{"d_expert": 64, "d_shared_expert": 0, "hidden_act": "gelu", "router_score": "sigmoid", "normalize_top_k": true, "routed_scale": 2.5, "vocab_size": 14835, "norm": "rmsnorm", "norm_eps": 1e-05, "tie_word_embeddings": "early", "optimizer": "muon_variant", "max_grad_norm": 2.0, "max_seq_len": 768, "max_steps": 4512}
Below are experts of layer 3 (counted from 0) of a mixture-of-experts language model. Rows are named router (the router's row for the expert) and show model dimensions 0-159. Each number is 128 + 32 x the weight over its row's rms, rounded and kept within 0 to 255. Numbers have three digits each.
After each expert's rows: "gets" lists some tokens that make up at least twice as much of what it gets as of all text; "comes before" lists some tokens at least twice as common just after its tokens as in all text. This comes from a sample of Wikipedia text that the model never trained on. Tokens count by the router's weight.

# expert 38
router:149129129055158176098161087119158175153161085197143134136116151150142140125090126068144124078154072118159107098119150121175088151066084122126161138163094133153092129087112154115136128123110091116075112145083150057088106159095102113140124120185149124094138143135102154176195110097082156099101130132168217156128094089158076128088123125045117131165118136151105105166125121096108175072116086125119139119068122140071128118134176105111112179185172114070117092098164119145144093093121118
gets: " to", " in", " for", " on", " as", " a"
comes before: " the", " be", " a", " not", " been", " have"

# expert 35
router:145165188066109075145125109120181202151157084157111074111084131107136133154113087157129150114070148170108177111154056125134128211080120130157172118086096085067121117103145163098127170099111129102102160148090145114108131154110110129082106129137118097099092151151120194155147120067129142070127143131139184089149157110151133184147101162123133098133132058129124087075144135176084125128115097193089159155152131186128103160137164175176122156110160144079135135080153125118129085150185136
gets: "ing", "ed", "ly", "ate", "ation", "ated"
comes before: ",", " and", " in", " of", " by", " to"

# expert 41
router:146146127026122157100130080099149121122142142152168111139123127140094145125072097115149157152137127134135142072094137056134102173107094037116123115105087132101124135087098159133139139144122114121082110101105193031130135164136092131095168116101102101133180124131103194209148069098102156096109157098156197117166106100090130128044089116060141152122144084138131100136137131148089135113126141174062113136125122176059146168133135113111122134136105129087103115088134115156177087160101148
gets: " to", " in", " of", " on", " with", " from"
comes before: " the", " a", " his", " their", " an", " its"

# expert 47
router:213192104096177096148125131153200121163078122132149112123136178129126102173067134122116151129174101153108155153131152117145133132059091103160165114165122085081182092108133178124151151114129061071080091182091126163155148126078111165133109115126116136111091124173112146116145108114113191130087180151143141148119120127159115175117130102064120138114194099153133135142175104119114147098241101113154124121174129176057117173109159118113118170076129097098122085111141136139145081135121102
gets: ")", "\"", "),", "'", "}", "\","
comes before: "\n", " |", " (", "|", " is", " and"

# expert 6
router:162130163108139109104112061156151181137118122098114103134111106073132191119136091154139139187155133111169158150128117099133119137115083050136154117126096117114180122120108164143090191181115122057139164149093105097104137127113149115094121055126057096108163187167153168118122143169068167107135171156156158129169084092153071113118146098150146118109128106143162025126177122207084177113156096175124156146098149135117143122076181106121113133135144147114126116135173118154099120173062144
gets: " of", " the", "al", "ic", "ing", "at"
comes before: " the", " his", " these", " its", " this", " Health"

# expert 1
router:135168131064104142133161102127154161137106078199073119165169154126128142092102162192054167158129118138110144079139114148181084171114066150080155116172094119124167105126133144159114177126132123103092119124076160072126135090132092141122163077188142097091165125134157123148178122128116163115155107156126170085099160103095168143141121141020133126094145074145059094129117158156125111102113100133079132133110159155062183135091140132064153135069123120093113124097117110152109074161128150
gets: " for", ":", " by", " with", " on", " in"
comes before: " the", " by", " a", " in", " to", " as"

# expert 37
router:161121133101120139124155107129139181128121141112112104104175099131169128153007095087137132125093094123116087059105155098151157165122074104100162119132083116110121141139180155128140157077125104126076175164089112155129154191105045145100193102155129095126136133170102134128148144104080205152124187112161106150144106152150067162110144162096124109084144134130103090131135114105125128133159141121135133049157114178099123218071110145139079177103104121095089111114152104156193130148092142
gets: " |", " (", "\n", "==", ";", "==="
comes before: "|", "\n", " ", " 0", " 1", " 3"

# expert 22
router:171165099072156121090141144194202149141110121099066138143164205138124139095073158107133169123174110128125120147154128084127141170122063124143178055126106106115170100104107108096140138144076038060097154151113111115117099139071122177121132115144156129081101133103135174092132094103114160145117173144170170139142121143096151165112099174107117117106171112138095119123163144074126111137171133175176128143137160159140120155038128100067124184062151125116153106085145095152118145173123106
gets: ")", " ", "%", "°", "″", " 2007"
comes before: " |", "\n", ")", "–", "N", " ("